From a checkpoint of a small mixture-of-experts model trained on Wikipedia: 8 layers, a softmax router.
Below are experts of layer 2 (counted from 0) of a mixture-of-experts language model. Rows are named router (the router's row for the expert), gate (a neuron's input weights, with its number), up (a neuron's input weights, with its number) and show model dimensions 256-319. Each number is 500 + 40 x the weight over its row's rms, rounded and kept within 0 to 999. Numbers have three digits each.
Before each expert's rows: a language model's description of what the expert responds to. This comes from a sample of Wikipedia text that the model never trained on.

# expert 1
What it handles: Section-heading nouns, name parts
router:504532497528468463500511515503534496507525476469438559485498441557530511471503517438489516434473542425443530493529456533545508417528550518418531532557506428524473637553503576509509504483480523
gate0:508483505479486500489442490487525488523510493536463504551520485573486491413505436446530561495516507539459494553534477474551492480555559495439460495548466529451546517485499491429491476474534483
up0:531583553454517512470538478473523488496393468483499439510511541538522526450463434574524532504517439513490538442482524492505512488523530490464504458495421559460550548520495433482447500461489525
gate1:477474521500400487446500535561497520451412586505432425524482495537533458434523568466536546435514531519560466545418424513536554516444494421441505502552533479388537530480496491474505482512504447
up1:451467530507407499466488569537519533471437575508501482530511516502460497414532558498489499457501504608523462519437456535534529507498443437492504470590538501395521441473497523502475456497483515
gate2:480476436409490484490496461452486465497453472480573515449530527487561572550514512469468499542526456450496509447463513453518496525476442540487517516457454526543578441532440537534477527497517527
up2:502536531631534505519546505586495498476572544537444492561500467506445460461490524503478486469475512581497486510526506514463473467499487447519471459521556517465458487503530528480511412513463433
gate3:519528441457463541478483480548464510492537544469444472582545481524498472523533518486502492438505547520524548487572496423593436518541526529485432479586435458515452560530548514477448548482440468
up3:476538402425470497494399513501479537477479506518474541458528431544454524591548499459557500478445441491587466474509482460526549475529544509528515423527446498521452459462536513553493464494513522
gate4:513519477439485551451577449524499569461524543497522521509549479539415482552535530538500412557494532519526445527488505473512481513593518453485489511450490512540529521531437486566582512468588523
up4:479548474484468508429538532555521497546544479479516497494552412536394476551517512544535402514451541566540446470511518524507485525601492499486501483533463501555540572523489559548593495473553561
gate5:467459571446477532471454499548523482498446457414451504534487522534557499530491520476554479533469469513517524467451538483529498546473557498552496486507488436528514499536524477442483533496452501
up5:473492545398427491479495518477490520483449461489469509549500412554490512521514503434500501536471533555458483469516546474521492538493592505485443506511510463557515467496563535409428493487508568
gate6:501568501460468441512467572518419475456572495480535450508534451547587488544432482445480566497533521559527554545457472497496485514508526478543541428509475494556483421478501548554480394527530524
up6:515593544485523517506438555438493500477523534521570461498540475554455547451486450459473576475476495485501569480527530491405483536509590551487518431496449489530522441503475518539524457466484550
gate7:547491455485539545444490585468518494501478508564442454480476488506514506485526405518445509519514500456565554495426577434442483516536467486482486546513483526546443537479525501496546473536506448
up7:464479529541449487557476450531485502458512465465522594484569522498502498524502543473500500517496437506506474423575451485455534508496411437485471555490455484468575376502439487458466554546506432
gate8:522493568543504479454562481538429500437552556556520459526461467543463513541466521566482439465528498550524495556507485505518525559494443472558481518486521505557462508511520404520528406522525394
up8:463488474505479480536463541530483544477413502492472488506542505537528502521469551524522522489519503496499514479557466540474492508455513430504478542506495498428559501485538552460474583509571434
gate9:468516510446516531531511516548517480571533542471438459535483513513523486543463387589504493510565470533537455601470508475517536495554478547491440532476457485496535485480517469508476496504491384
up9:518459434529494513453499411512425476489519496552567604434472497536489488513556565495503522511469541453497506445521499539504490489478489456511547520518521479537491526557435582515524550527471624
gate10:481536462509556557498628545582527452396496556454510542512515507523500511484528513506454433557477449629498509542486539470525471513504450468501500507521573466458450439511427525544523504458535438
up10:519549425499583555504554559506544442504520493513505489441518497523462527507549506475455521513433447614438536526536529463502511502475462510466524447526524487467531469473480518536543523453544449
gate11:529546464527489549453486565490538436478477567456510516510546573507453399507442530482501455533537491576454442483508511528520535437489507493495441504513507505426528526483452485494490446503531507
up11:479512492411531504514425534486442514526483382587513524468467451496539554513518521501536535536472534463576528534527491457475469541479509496515622428479522500575439464462567512513483589475440520
gate12:551538527448479524457551538564517526501405542497394578588518503570576491499517500444406549517515518494555465456476470491522465537502493456615518539487513505445475496469512530526489512518542454
up12:483509502569514465539434522423540510501546465487569459418468539420428494466470535550496487476478493515523455500523440474505550529482484531452467451528488513554519508485383471432487479474537491
gate13:508521489585521543520524492451456528474493464465484529462470503464475513439542547480499488497513477533558507412474438465490475509447501552462424491464494487611526517458519505571511506577530524
up13:581489497525501487510458512539483468449470549484498496503508519536449511523424444522531501518468525496427545460538542513429508476523537504525580453541549499507490491541560507506534443439472502
gate14:485510553445537476433486513510495559473461468561534446466532513516525468508541478510531479492585498464500544441512480458444523466578539491521441499503523506476538542505529486481571433496469534
up14:474508473517465570504538453521526420546537490454488539568484483477466513500465510474481540515469534539543440564480488538535508489423428473468547486475463517496466451448489497526473540516512450
gate15:524449555439500517555491480465535441476487496485540489612501501517482548534604452561482577498533433567449506519448509533527490575497423484501464428513513564507452564462529466569571431547455489
up15:478507488498508538510574419487478451506481496516511525510497588446510533454499544510461462562522514524485472560487493502467447552512504488446503587512519508467449530574397553472516516610466434

# expert 15
What it handles: Sentence-ending punctuation
router:540517604514542489427497547434525471513542530445526500446556507491504542537467539499524501447480521472494438459407561446497540564555542532556496541520579558438487556501469522443535552501494478
gate0:548397552507450430495447478511494469510552427439513471511505496471437526522505543438548451498504493569553539537513507484562580458493522466486547506490474532460484523551548477612460523483499544
up0:551403563527479470484505489469526522413583539486539529507467445481520520534506593488542506526511544585487524487496525472500519522514505493468555561430464586543546540557499422589445457523512529
gate1:523463522497515499504477466511429503435511490566514510560473482523489504546464464507463495436518487514464542557446499446564436486533457458497484505527535484536529528547468460549513453438561473
up1:505578431512522469466555523536554516547522478452469521473523584485491491471496568526525484530508518513509462457557498534517515523491475533468527433390471485467465418464553509511548566557414504
gate2:490437453464539517555478452462462482492479404497475504531504460485505502430445530578535541514497564573449459497516487467489499452521487477517554515420427432555493567515512453539496481509515568
up2:471461494442575532583507490457449528506518414537492473483514444482491516474435587532471513448457564564470423511466518430486529470511478503535527520417527472511513574523522468556453502533544570
gate3:572542540565526507471443520478445513451518540409513475472548511528481512519472501475547561536524490568510509454471544472476511546589486505562508569513500496458421510516498510473532477467509519
up3:522426549534560413486469488513492536488575478458461512472524501522519514439390605488499499446503564524407517477524519542502510477544430509517552470444493473428465443557471452432506477452564592
gate4:489500492423476480447485563535505532550443525515448477531436482442470449525454473559488453515562526488491505520510484425584471472469488518487508509521518544506488508527521520525556452463475526
up4:499550434530529543485406517493386496562549409532468551531514543489480475478553515445527516508473511485483508365523533517479516523501506527531464456507436510497511512518457472496505505560480474
gate5:524431559482436442564498474438479472561399483435517518559491498494489506533531524482502514416465495528490528546544501518456461439517557555446566602523501448576506510464456474482475424462431516
up5:537406542476504420540515540462498504483424546446523486528415490504442534520454556497512491453554470500550491557486437489427487494538507560479569568515500514530420523490460482519469459501458439
gate6:555439470483452485499463483554521549451436475489489512534476524415523502497495463476505533511495544461545529500524483525499515530469519458480455407564484515481546557456470503467491507467503479
up6:528490479445445468529469476517559542443444496547459450547459510445563476575524461484536544524500499471547493486497489519431501516474527450448422422551436498511553543493501551547524496456478450
gate7:511509439467514470541439456543419474591434474527432488493406542502510486504460512477511500595583518515519530560476489503547510492528502472501493502523504446446466428444525507514521487491499466
up7:479602521525455495516542515463445454528550519552492488535457500507509433518543532514534535470535498461501535502511535466538475505499535480443509516531477444447498517517495463521524480491497482
gate8:464476538478537524498498528493422481484455477483435508480418535465478462496467463508517437537563519460627560510514476517525526481437470505469468513505539460443552484480492466460474520539476390
up8:543467512532508463504467580476440556499459518556458547559462512473471540568425436518492504526527474430554531531477517506545488484470484424474504503564539522508501506471505445536523546521519367
gate9:503539469541493480549465504590419512497428475452468537455498523489525520441474442421487446489530516421540508408513510541500487457527471449469489541541463544510524484478514412520503572481466411
up9:487541541506409502487467531532576486457548462557515496535411473525568449423550540488476484462522464462520463549500512496516501473493434512457499562578543514508480449509436389506475494545435476
gate10:523489506508519559533518427487506513490489417565483481464496497480611431506491517466445493438512505525543549508492448493470475473504491585491524532464490581519564553487454566509506544508494451
up10:413559515511510494452528519501490481476539530476510549524531525471426575548599454508489493537466496455445470496474564475529502511501525440478496508508547450494449423562565421490517477465543488
gate11:476490532448539483508502483525463507483534498465430521498469522389492523458524552501477536471528515560565524432498567514519443456446512451479497493525520491465478476589584434467426507485504512
up11:503494494542490495527540520448478480480522470534555497543504452543580485491513506480499443535485520486413480555503464476485495565576509474460553465483504539511538479452475504513521541515514452
gate12:585464503475508449438590465542518506501494507598593452471524513513517486511474542526447459559512452496460424561502474492454496538459506509496390519493463484532578541548476470460517501522496524
up12:418587478526444591550453493467512480500485487418370583527470504492442525552555418488526514465453540444544553460533579558506535436533526521498558499557507546439478522453502472549461466424511496
gate13:489500492532452531508470438484494468551536499526515474489492529463459433538557528528438519456524583527506504468523507453519505504537541492511450510522490496493541466464527478503549541493485507
up13:510540516455526592513504520450543521464506467470468488491488480531500572553492446461485483446459494439588546444494549517450551441545550521514471502465502495486540488497461503518486462485482478
gate14:475522425525539451491523452510472568493523555525492487549444478550547517514487533446518544507461529472457543564523554504469531492510433536449552522418542468503527569503534499488495491528519539
up14:548491561431534463506463498459512569472522535490497584509487458395464519490450553560585517484517504577467463550524505547498504484568494479541428457517485472459500476443539446595482474542534503
gate15:491522497488448545558553571506579536509578582509445523502472545470478549508533441439464534488540468589436502570559560553484404490490532574486517509503493458554542466532534499565506383480556514
up15:493440504489532452427453416514449522489444460560528490455533497539561481456484550520541470546454534413603457454474408470529539512512524407489468473449509504470474527519485513459511513538461442

# expert 4
What it handles: Conjunctions and list punctuation
router:560479511476468496418518477466554445465470562499521408518495518476467512526495505544469519565471422447495465492429522374446482582490523495533530522486525573523512526529432489502523524548510454
gate0:451530422528480507481515458496455511445514535501508542456507522551547485534551477520509557489482499433499533477498513449435511499439464453570562458446526487477494506432519481491517504460425499
up0:527459517530523445493543562503544466498541527473462519519508455526518494493550487496459443456550518571515465541541511573579471507516443579514388506532537529466552568558448528472521527512534557
gate1:485558474487444572476452488496483542513496490544569493473516493486505577544476456440475543460473555515473492493527540549466541504502517513477503395494488457547525530520533564529495491464461476
up1:469544474513546530425455489439449565506515477464485422440514489470429557450526491474517551449513551519494513460569560515486477512499517567511532453424472484536561525508486600549488499524447469
gate2:513488450479468469509458494505515527488540479534489438550432535480568444529439582511565549489531530457480484469536517528529508506417456517475545514483475517469520474463496538473511462496454551
up2:564477490515508518520544515453456480508444526539520568583506502427495482522512524480466444520487464519545540629466454486531527449467492466470542493460464485534487517557564379434470443465552445
gate3:390547465528418517522484494531513559542470486517447547487452506504475454463515533487469503470495504430503560528587535568513509471468546491523379568558544560501523513485496522412498527460547498
up3:565481486464576499500496428455512471565510466475525405485487548498532545472442495522520531574485541519453438499465496504499544518547441506420608411541462449511465479465554486539518486519484471
gate4:460514526524550519502496472540460456533446486430566505498525526437475461384493465567498408469509490578509493528548472481506502456508470414467472537502465450497509482510528539535502396473486517
up4:530527527550477510550444536521499486449531490480415505491432572558513546582499509438467542525493500466533502459497550469447463512479476518513536504455469538498507509506512461543525566523578508
gate5:400564467493486489463457527452497541492551476523522511556447575506497501484454534469504554513469528505471491540520536483470457496482429438530539522478505540523516536500501569494517499495480494
up5:524479475467428502554475492504575557562500514487506462383507484524522439508445529516496525516504519495497501567581450544573431481554500531508459496543487518519535502502545539483494483488502493
gate6:529522499480484537488467535455494499504560517564497484420509476493476420491535487510538519552512513562579446429481469512585484496546546459476484511601504535487455509472498526477480494529421558
up6:537450544515529510480537445450463506464469477485566542513457518525520566429521491478458472411435502460482528501475520461432562489468494522494501502437497502505540442599496439487546463457495507
gate7:477480459505514525513430505517436542517482531471476518506451474494543531558464479469553471483580469510525523551445477460550488463422469482501510486533533466526523477533567488541477518465502584
up7:511416441508480508458422548506446497507499544494488514488514515498515503564486473543593504484566473497497489517452489441519482488404430465501518452512509498548522460565500498563510561478505575
gate8:523476521466505473563540509485532482516476531435461524554465506459591463485385514505540463525483524498487570584454448496577561436477456521485484522449497419459469514475529491529529538476496494
up8:567470468508566459505515481442523462519468487535463499517421410577588494553491559487444465508506574496498533517467493554527544505518469511497525481532560480421524477492455505532514520525474529
gate9:453489460527544387467532536538507500490573491463544517506502409507520531485509506503513515484488482504509505446515467510493538484534503422427516507497487377495444586468493519501509442522453475
up9:486483484551504429536508456453548597482497518421451520543453447532566501475460550495500527497523464486492584469443503504478504475534519526548534558581571526522469472562484543510494568482550570
gate10:511516573527579517453464524510419490472469473512453467522446493471476517501469469489527467487508541407523460528502482446432501486484427474494521474491492548466501392493512530506426595528495526
up10:462471503520483504509512543434488513576479512512448540492483554477442472427536489518476438514533530468572494510489460479518486474421509518526512450505507496561577537527457512432545470482532535
gate11:479511568433555509474533485425502497501536474516498478465524483585495531555523519495475508423472512492487481500431513505463467524505416529424506514444512539530523466518520473534608471502520522
up11:559495552517464526509506532557515476508492552511469545568546551476516489440524504507530502472534512535539496451490489468545498450488537507564473518462487516397451551485440517434418514534527533
gate12:536518488442477542496475503487502388457512509578516487505513493532478438538539536487549511518512436484530475504506509490456447513380451482535466489522434530507511533529477437490466484525510520
up12:584475550481575504453542431495480520490453522427490469544422454468431509518510491550483490396491527565407588541440494512485505520553460472424488521567582439556536526573573495519472476508511516
gate13:514556482507472487507497478556588490526527540532478481504478447553543476475505529526496527504455475506493489499514556590506563518443496506535474456520566437486481473487598460487508510491503522
up13:497589449503488530539458530580543433548492532560507502529464497516435440466462535504509548508477482494529533486531515535470539482414483523553443504515585429468533526501571441479478535470528500
gate14:495475517475521490496556544484561565477461472539488440468581446533477581495504536510511513503515476614458506472515566555522515498464509517441520424472490491489469500505541538479451472499455526
up14:533541496526507518481470450523456463522527491467510580565439517472543467440464507487492515464532551380535506553474469448458518503513492479567549587488529499489531506469477468521544526498551500
gate15:515463515492490450513449485500460526496493513463485523515443460429500499518505449492527439478519477479540539558478491471519528439437536488504508542513444479512456499522481428466483480475502504
up15:528509417425514454498574470473530475489521515438511502462610503494466533472466520546518548479492525575452502450503479516481513538564533562519511455441512535460486493413490569509550608510565548

# expert 9
What it handles: Dates and numbers
router:560475503568506513475480492476495558519498519513512545595460537417561488465508494465506622495465497554466498444555513553480545515520452493456500459520517500492515538474489423492479484551466514
gate0:534482548478497595472540479508473530455477563506511493538512541560521585450493459573543473539536474540419520474504470477445508539466483496447508461513457542529484441511498536563493446539509509
up0:476520508489481443527473549525518526552518422494534564472526461453498386522499504473482528462452540448538457544537503506573559440546599488556458505523528454400496565503529467455536520481480543
gate1:457495490548524517534476553482557522551504573441499548474461552413469482482526504495519490390496477502547561486460515532582492464572436448498427517535540493518510484520548512533478478500599568
up1:524503440522569534458504546528527540493503552495483466497507488521565443442412509441529494540493519479447524495494535553524492524537549523478527424500503541428535557480451558480489550453569552
gate2:491417530469527539497472542536513493499467481506454496449483471523578604478464515424555481526551494429535539486434457537471573518459544516461494532460480487499426523488544443493484463509526546
up2:492600459488573486482513488514493462546582522487536434508553534492521470514548507547464493573477506570479456471556519489545498535458458499557486506464533495474503494491445542491537543524473481
gate3:385534524466480513521435422511499479553510562586442459544560500440555491516445531484527471499473512460553506561466467533456509517493499461489467515553492467456552470439483497451465508498517544
up3:449462475504438460465480560562461469512509509497422469556496535534640518476492499490556517514494451485464551477453484508516501544504452451475529507505425440476480447498460518483491549524550509
gate4:564441545556480492485568497481494446533498519449542515478541457490455520431524596508466580568528470591518525479528485486450447539483442499514517510473476457526416509527559461516555447514441560
up4:514511442513466494541496512520533517472585532536509564536481471466515451556486504557478498545538468514430457546504489532553494535591480428523398467565562542509541464483493506477542535511493459
gate5:505514547508538475495456533549555503564483476435533475459498507480486552517545540513462514531543552503553497522514439541552502477500513478454558502597494545490541538502540520488507480501480506
up5:497492514500459429513434504528460511462540439525538534495446464490556463504500539515537506524566495466526509531531524549532513487563507525502495458496518434488492486457510508508493400487452411
gate6:475460517477469512439568453481491488532529449454503451485481471548486530478584505532418513458500513520450469531531463529434438567587472436404407514462457538488491524571435464541516492496518497
up6:523591561519485515551429592559448565451452545578488571486466499431541456503458545478622464519490532447576498496470492491564537464420514541596576449528495530485488485478549459517486524500518497
gate7:500492503495490476476574512560520455509512501523522470509517511529457545542485481554466459505527418560532476504482498488546514582427478465433518462459575441495518580513452530456515571452417431
up7:482512455539428524530451559489502549594489467505518535502493431502498440484553485457446537524504565465477544533489475530454532417620568514477473501524440466467468431595506474496425402491536552
gate8:509364575517515465472545459479524462419533503483506467517476547544505496448522504485460454536507531544459498492534559526472479560488445470548498516460487507436469616562527534475540552536491460
up8:456451458515500482515596439523564514561541531481521503482452547441549447516508455525481470481539510483480430571436470482523460546469469495524489549466517442517497494567482499479520485473513391
gate9:506501488547521502474504458578475449542590486494516473420526480532497508439504536488501493542514565522449563462514559520483479556580572521503535441515491453463460525488499477496483488483491528
up9:512494526519507507520552465466520609523536539533477511521535497522474484493568498488418512452491519520521463540546450519484563450510478474508497565485536467527545474475509432516484501489538449
gate10:484569506475411474420461516581523507570488518449499484458449512423498471508531497538448522437529570492516493481469468478489521505476473464459472510576453558536495542525485519514508466496450493
up10:474475514502510472535551552433500434437472535502489562539547475536455500447530462538524541492488436484489472514556521464534488524540501480533411488488511524539482477464497457520513476515519451
gate11:497433536472437500475541517584500449464465452547480540499512479434511476536423574467523454501486502512449591557432487464541515514471543466523599441529553417461515510483489467551463432460566464
up11:471506523559470500450557462441523526514463508531559563498458492551535480483486509518535487509544508507446432489519519501533543489523467483558464544541433578488489535461498531498487584479445512
gate12:507448554574491543528493489495500526521511516473468576501525500418454548499494529485418492481552556495548491528501526485553467502554519503521446492523457486519480478482462459510575514495524437
up12:526486521498508531530509485516502540508531504491444515512508503464508546489461566553492535515596504518490440547474478422515462569464456537553470460473409502552504467536443508476576531501513410
gate13:487538462493543532480530507579535486557528502442449471430499540411510511426507605448508551549552485477515501509554451504556469518570527509481524505544448517450535452492448485479545494447482523
up13:454484515553474489468490520432545486542477546468517486503508473549449501502523492517509510474523482475497523464522539457372483527523554467452532446577547529553448490526512465480524502534507494
gate14:462461574552383391505560464529482489513526546528529515466416461546571508551515490520545524527503518589499495541463536480522454508493467406559554513465489526480486508540488501502515476515478446
up14:513623461474559561499494501484521464485449435444470497466530488501433504491489606444472453496489441452518536465496459531497533486471469546524573554520512514446499487563528465444473514452540506
gate15:495592497487540476535445485544472479491489465444538475506422446632446528486542451476490526469473527477474473446490533469454489447550637530505489515493458504510481547500503517425518462486478492
up15:559458545503507489502506498532479526460499478454497495515477464618452529467575497475489525450541539506526450463463506447518546456542550542527481552483480517553432442550481513395539471557512494

# expert 13
What it handles: Word-final suffix pieces
router:447501486414467470481516567565445482496542517482453469526465436492552498476550505527483521408492514516488539553511509579473499446519524489464535432537552426551466487472495490550425534495496456
gate0:441469473539454611530524475491472439540529477536525507479479508525599489465540525455461456542509489477537484505465483466542482504546489546501397512522500501538459494446468517425504560518470534
up0:541531474484502437377433555437463532518416554407478564485451467500462463570429532513571436525517477514512551496456400525533493500517494484533550486472538447535534482486462505540534514475479493
gate1:495499556522556486478418519527510433546434479494503536473495589496450529539570539520514509517539422534601440470466612508460579491445461493498528532479498567502562523475467481523526564456464531
up1:507501479429521527470534490494475496455484522464447469557451569543467523500485585531517574466488503484582588458513482489409484516474458454526530477443536487520540425452464478500556457535474485
gate2:463548508527496470555568440460515472502601468463519508519520519469502478479505468523511557528465506542488503495480523423542489513534492524571450513482470587468541549417470540488491502512593609
up2:444469503475487447461470529519498580482555549512475536553497480539473457528446484444473541504491493446456512463517449522477488525479531544402474512568578444476480509487543491459581541493406406
gate3:456433526520390481497497526541517543497499515484487510520477489495420474479482479480515507520517540487547489495460425425537495552480531585497458506521516621505492449455437453473496461462559511
up3:546460477571457453559515442510504462545462515482515403517529498588464567534516488507479505482487536472473527480481549469562497517525490564469470550512564565508535404537453444434514481484455467
gate4:486479491525431485513547445524512419500475486525474489493478511460456593541488543514474450486496444490566496456493376482434501575574486464516488473524483401535537517433534469521488453523607476
up4:478513488461470506544559445434562481518528462491486493549491482503522467554511524486407524510515475492582483484513495484565528532491509574516429557496482493545495456520505463469570423494528498
gate5:520503460470469479483521485437496594433509506557487510515416516517549506455484550469456509461478498510539456520415466519511459574452536528514486533521534509565488542583526468481481493483503488
up5:486430474535571563572473552429467503533481431569501536529430553427494527511511490572517492473505518526524473481499481494515546511512472479529476464517484540506552531466454543513504501553600426
gate6:511547485504478560444416447436435501496532528492529452505418466582526457458435471447467529514569478500505493457516526507500462418538487455489519507577547458461513529483494536421566532457455605
up6:427471497521476522466557511466557456532529486425463496502498527502406518420509501489382537524523390505551482497519470489527464504488488532486555458504529509453477505487490509507564480561427479
gate7:477604540464526537439433537534497514491517505507476496411494521496473449528480511510530517521513525480604482554529447461453496526490552562495521490517450510495531527477415482533501540450441515
up7:467584552501494545518421561491449589462533496483567558508478497508536456537519538486575540470528508479519508534541446534498479533399516531489506508535430479468461524485482478553529444518448414
gate8:477469492516453437483547508493529451482472504527432511543542525514553501548540487496486483506514536561440403544529441474518516526437491511502521495469448479540592481534474503494517526478486489
up8:577479444464430546564505577419534493477459539501499455590489451522535575494547380540490503569508542494491511527518426492509517461430518510485566462421437531526459476478501468493531541516561519
gate9:494461460516457509429490568477480417558486489442447478586386461516499551592501445429411480513560472527514539537460494490518490520501493585598487476375522578473479544545447492490551452485538488
up9:562420485507403494460488589469505429527478495441427495602458466541497521558542470485480538511506515455497530497487514482542532537531535496568481460426530584504462584525477447499548428487531529
gate10:493573504474455517471477502520466458473502474459406448412502469501477482476490542498562536481444551535471502435503481457439456486508455469484514479467485547495472531437453461522491529447540503
up10:544512447435467442575443513559523466424530518540474471568542530463469523523515443386512541489466500522550484471505501497470455491532512502465496493514470486486504548491483504491568457406561509
gate11:509520446491487500507524553536514530460511513521533436491504484456568483521527468500513500526492467487406526542451481445499577511528521448453529499485566485565495517549492522467541414506502502
up11:467499542557498506422485450433495507506506501451440562458448507558457544464455533508541542461515506527554530425498545503510420544447429580517471514497471472466446396481518514536459597502460513
gate12:396508528559500575474504468503475517529443470468436485412392482571533534496388604490447439494533466516519521467479460541578466491485494556472497590493490479536512468449550561499531486518468485
up12:528458478530514545564588468540560455504504571500486460511563519526560495497528490478408496466506501480505452601504556490446444470469486457440506534437534532516566471431498505465525489438499426
gate13:510516487538466592572544436440521456460503641497395486485528535508507521584546452534465524580521531510502489501519543501434519453482458528489481482464427473485534519546497484470486477518577593
up13:461523481540428569506550521539577497484532626450495495518551463519480469469481376501433540558550551467481493513571488540441500450548521489486447543521485485469491474563456488463471483460493611
gate14:423493559466496496538513489483522449490497524534490494513506380560483544497511425388496500539563485420441474539572459569470435442514468466513507556489508548563522563532497527493518483545528536
up14:426440466448498467558534496468567512432457497534427495517539434542407543520514441441406479505543553404481502537586485540437474483549520585482516499493530561560495490571506495520516506562579554
gate15:450568540508398539528499456521502505479527578545419468483472527487530445436483519609502469502508506527575503547481481489513412506448526489484470473540454528511531441447489500558479521467527471
up15:529449527448582488526548465500515467461485486486569468482530505448505522515480426535479479496485502450484514487490455419449556484495470512563513606465538506464534525607468467477510516552528441

# expert 3
What it handles: Determiners and possessives
router:510546462434505552519507541545507507498465448518513488499542484600488476514530546525475569509474575541513499495553479579445451511545477511524473439559481525502515428464471533525467530474478475
gate0:527428579453494443513502543526483509491469457569566559488484504525529542458403526558550435413522518524434483490465522490536519492484469489445559510519530481598543456548498448550449429495519497
up0:502604502492503440531511543535528505489406478442541507538506455515498521481474566532528448439515531535449518534481464478482530548472494469477486501555487496567560506490487527447424549565492536
gate1:502493516508437476572539512483476544546518445508547517492555544514484552480508417526470520492520510523458398474478560495545545435517512510494492596479462503470491550511478485466527469515486546
up1:574553484435543467512459530491433514509487425427533503530543460500481546454543469495490547484562458592473457479560467500546504497538515491460568539484475461496564422510478521517496497508518498
gate2:490587486511503484493533501435546526525513468561593424508483524442513509537592417491581573501517477497516517508510494510584500530543557525491511481530532477493519535538452501540511348426431516
up2:503571476471466519462532477491504546505475442551591519494458482437521460549529412475554462533518493442490538489488459498525515507525581577554559502537505498508507534505450459522499415487525546
gate3:471492489455488470468451473553490520527536481505518544491556440494601503519448483488542569505458467534470534437424531463506545505426507455501545550453483500510507451512459515515467503518486480
up3:586506477481468514456490471559496524602494448486536490448504394538629512509462510461512582522460430488470565463453504472504538519486507494500515520477466472481537454509473498543485588498493551
gate4:529548504484558547492548529551543539480436518523432526541429511522619521512501497489480507529519421481562492523451544458505498535511377458514491573508535469442397437450542549500532560499514455
up4:510477464481430430522414490491495556455550509437441540474485479512506513499470556549570381452505505506526503525481452534518523447498473479516518519528513407570449535446489507553456491533449578
gate5:516539464536467503462438559451540480474541560421453449533548512505478540490476470447494532536531456479479509467522492504497525492543567480524473499458554519497544558510435512467467468458487480
up5:509480413532436508495472578439523464481510582487437467543577543492481467474536465432528500591489507515496504488520500518459487494525591527504452488511502489505534584459496539489466425457483460
gate6:393519500456482495490501535472501488478528450436484545547461514487516425529453520536505461494528464439556436494432510462488502506571482481528461507533546510497472519511441438455489600486525517
up6:456490530501466411473492511506480553514524457473492560533491479513528491496438531503496458553485496464529437451477499492524508492557497437485452484534605485455476492563435419481504529436535512
gate7:496539576451466565455528505476466435534386502473517551512523514475436480526455549457496485515500486497529554435439501433494543545426464445488501510485513501531500491549534534472483530537498490
up7:408422494537502498482461487515507555508535494483588458455482459504486458474567490501558556519483528457538487454545480530500459504495516550543482481532481473468565516514477488478491435496539530
gate8:517508441495432501456459509518449515435513541477479507452545524457486473511568502517516537456529535511571434480543539511520500495484529498467528472503586496469379507523484531512518441579471485
up8:484457526557526499474473464518492513580515495538519508516463507500490500480399496490495533466493538442374582474519546459466490513523465476537510482469483496505610463408537546520520553454491545
gate9:506437530537466439519451468430497542551590470439495496468494478462454534511507470469423509520509460492484540476502539502560532472550524528455522557463468452543450507580485564509531469433593495
up9:467474518504483488555463463470506486498500523521531529508496543527494568530481506472502456498464493539461515610519537513512491483493524538475495488627423542513617515438455474511552496513498490
gate10:579488507499468507446432525535477497419543529414487528507490525479536508483399468517543514464518510536533547493477495444473497475471492519630512487476527460442577492456431458542483518540571443
up10:490531471479528507549502465458514547557428486571510472500510486453536540470621526424437527589509439478519462482496484548546519493547538546432505519492485531533386420549521550485503520423520452
gate11:504557567514560497461462573497513428538515479516483466492520524554495487565461526567485489526472501552532461499502458442544490551504469433542465561509434552466507573513495529507515524580443483
up11:516500563428417509536436535448538485521475488546529586511543472526472531528586567567515459538486468526613505500459498487494491506492538523507439575501479524518510530439531454503514549532448552
gate12:505411540530468494519556433506565510470456568442475442484472520509565544484390466447463520565482461465503514396468487557461494523486495502486561502456531456416505459425534579455530448494536479
up12:460491509558457474473555526491515527420468540490505480570498433450543486499525488448526501498484540501497502519491513527518484551468476504480526569497541501532539519546494548413528462452578507
gate13:474578503467546534484389509554528455521517522411517498449506519476430464480484500530464519471508516539582544410450518495567497478532480543519540535517506482447365393457493521494476558507532481
up13:476425469485569518498475508517592526493444498474445510456537537522455557507482442470483496438499537493502447476485497534523507456545467579467532466509454532518424453540437494530569554464522497
gate14:525530538473545544496529533464403499563521466448517532521520520459501431518545493474460481502472484463480480520464479461554501489499487497457411518457516465528493515475476523532471519486474531
up14:500508484555488468511575468431551533466487524581525489531452427517504554483468525501591460487548488557539558542493480535497511460542548493609545505506527549412471482504525478453540452485500495
gate15:552536543456485556477496564485479526538554485522542525474451445500507513465481522509435561540534471423473476430495472506537480506553487507405444512564467509505506489456570483468533420538510490
up15:500482510437467491481526531559551539530491519475472526532516439502447471458488522584489493484501521473519505536532542463490504468485586519522541474444496501498475491500569494445487501506456533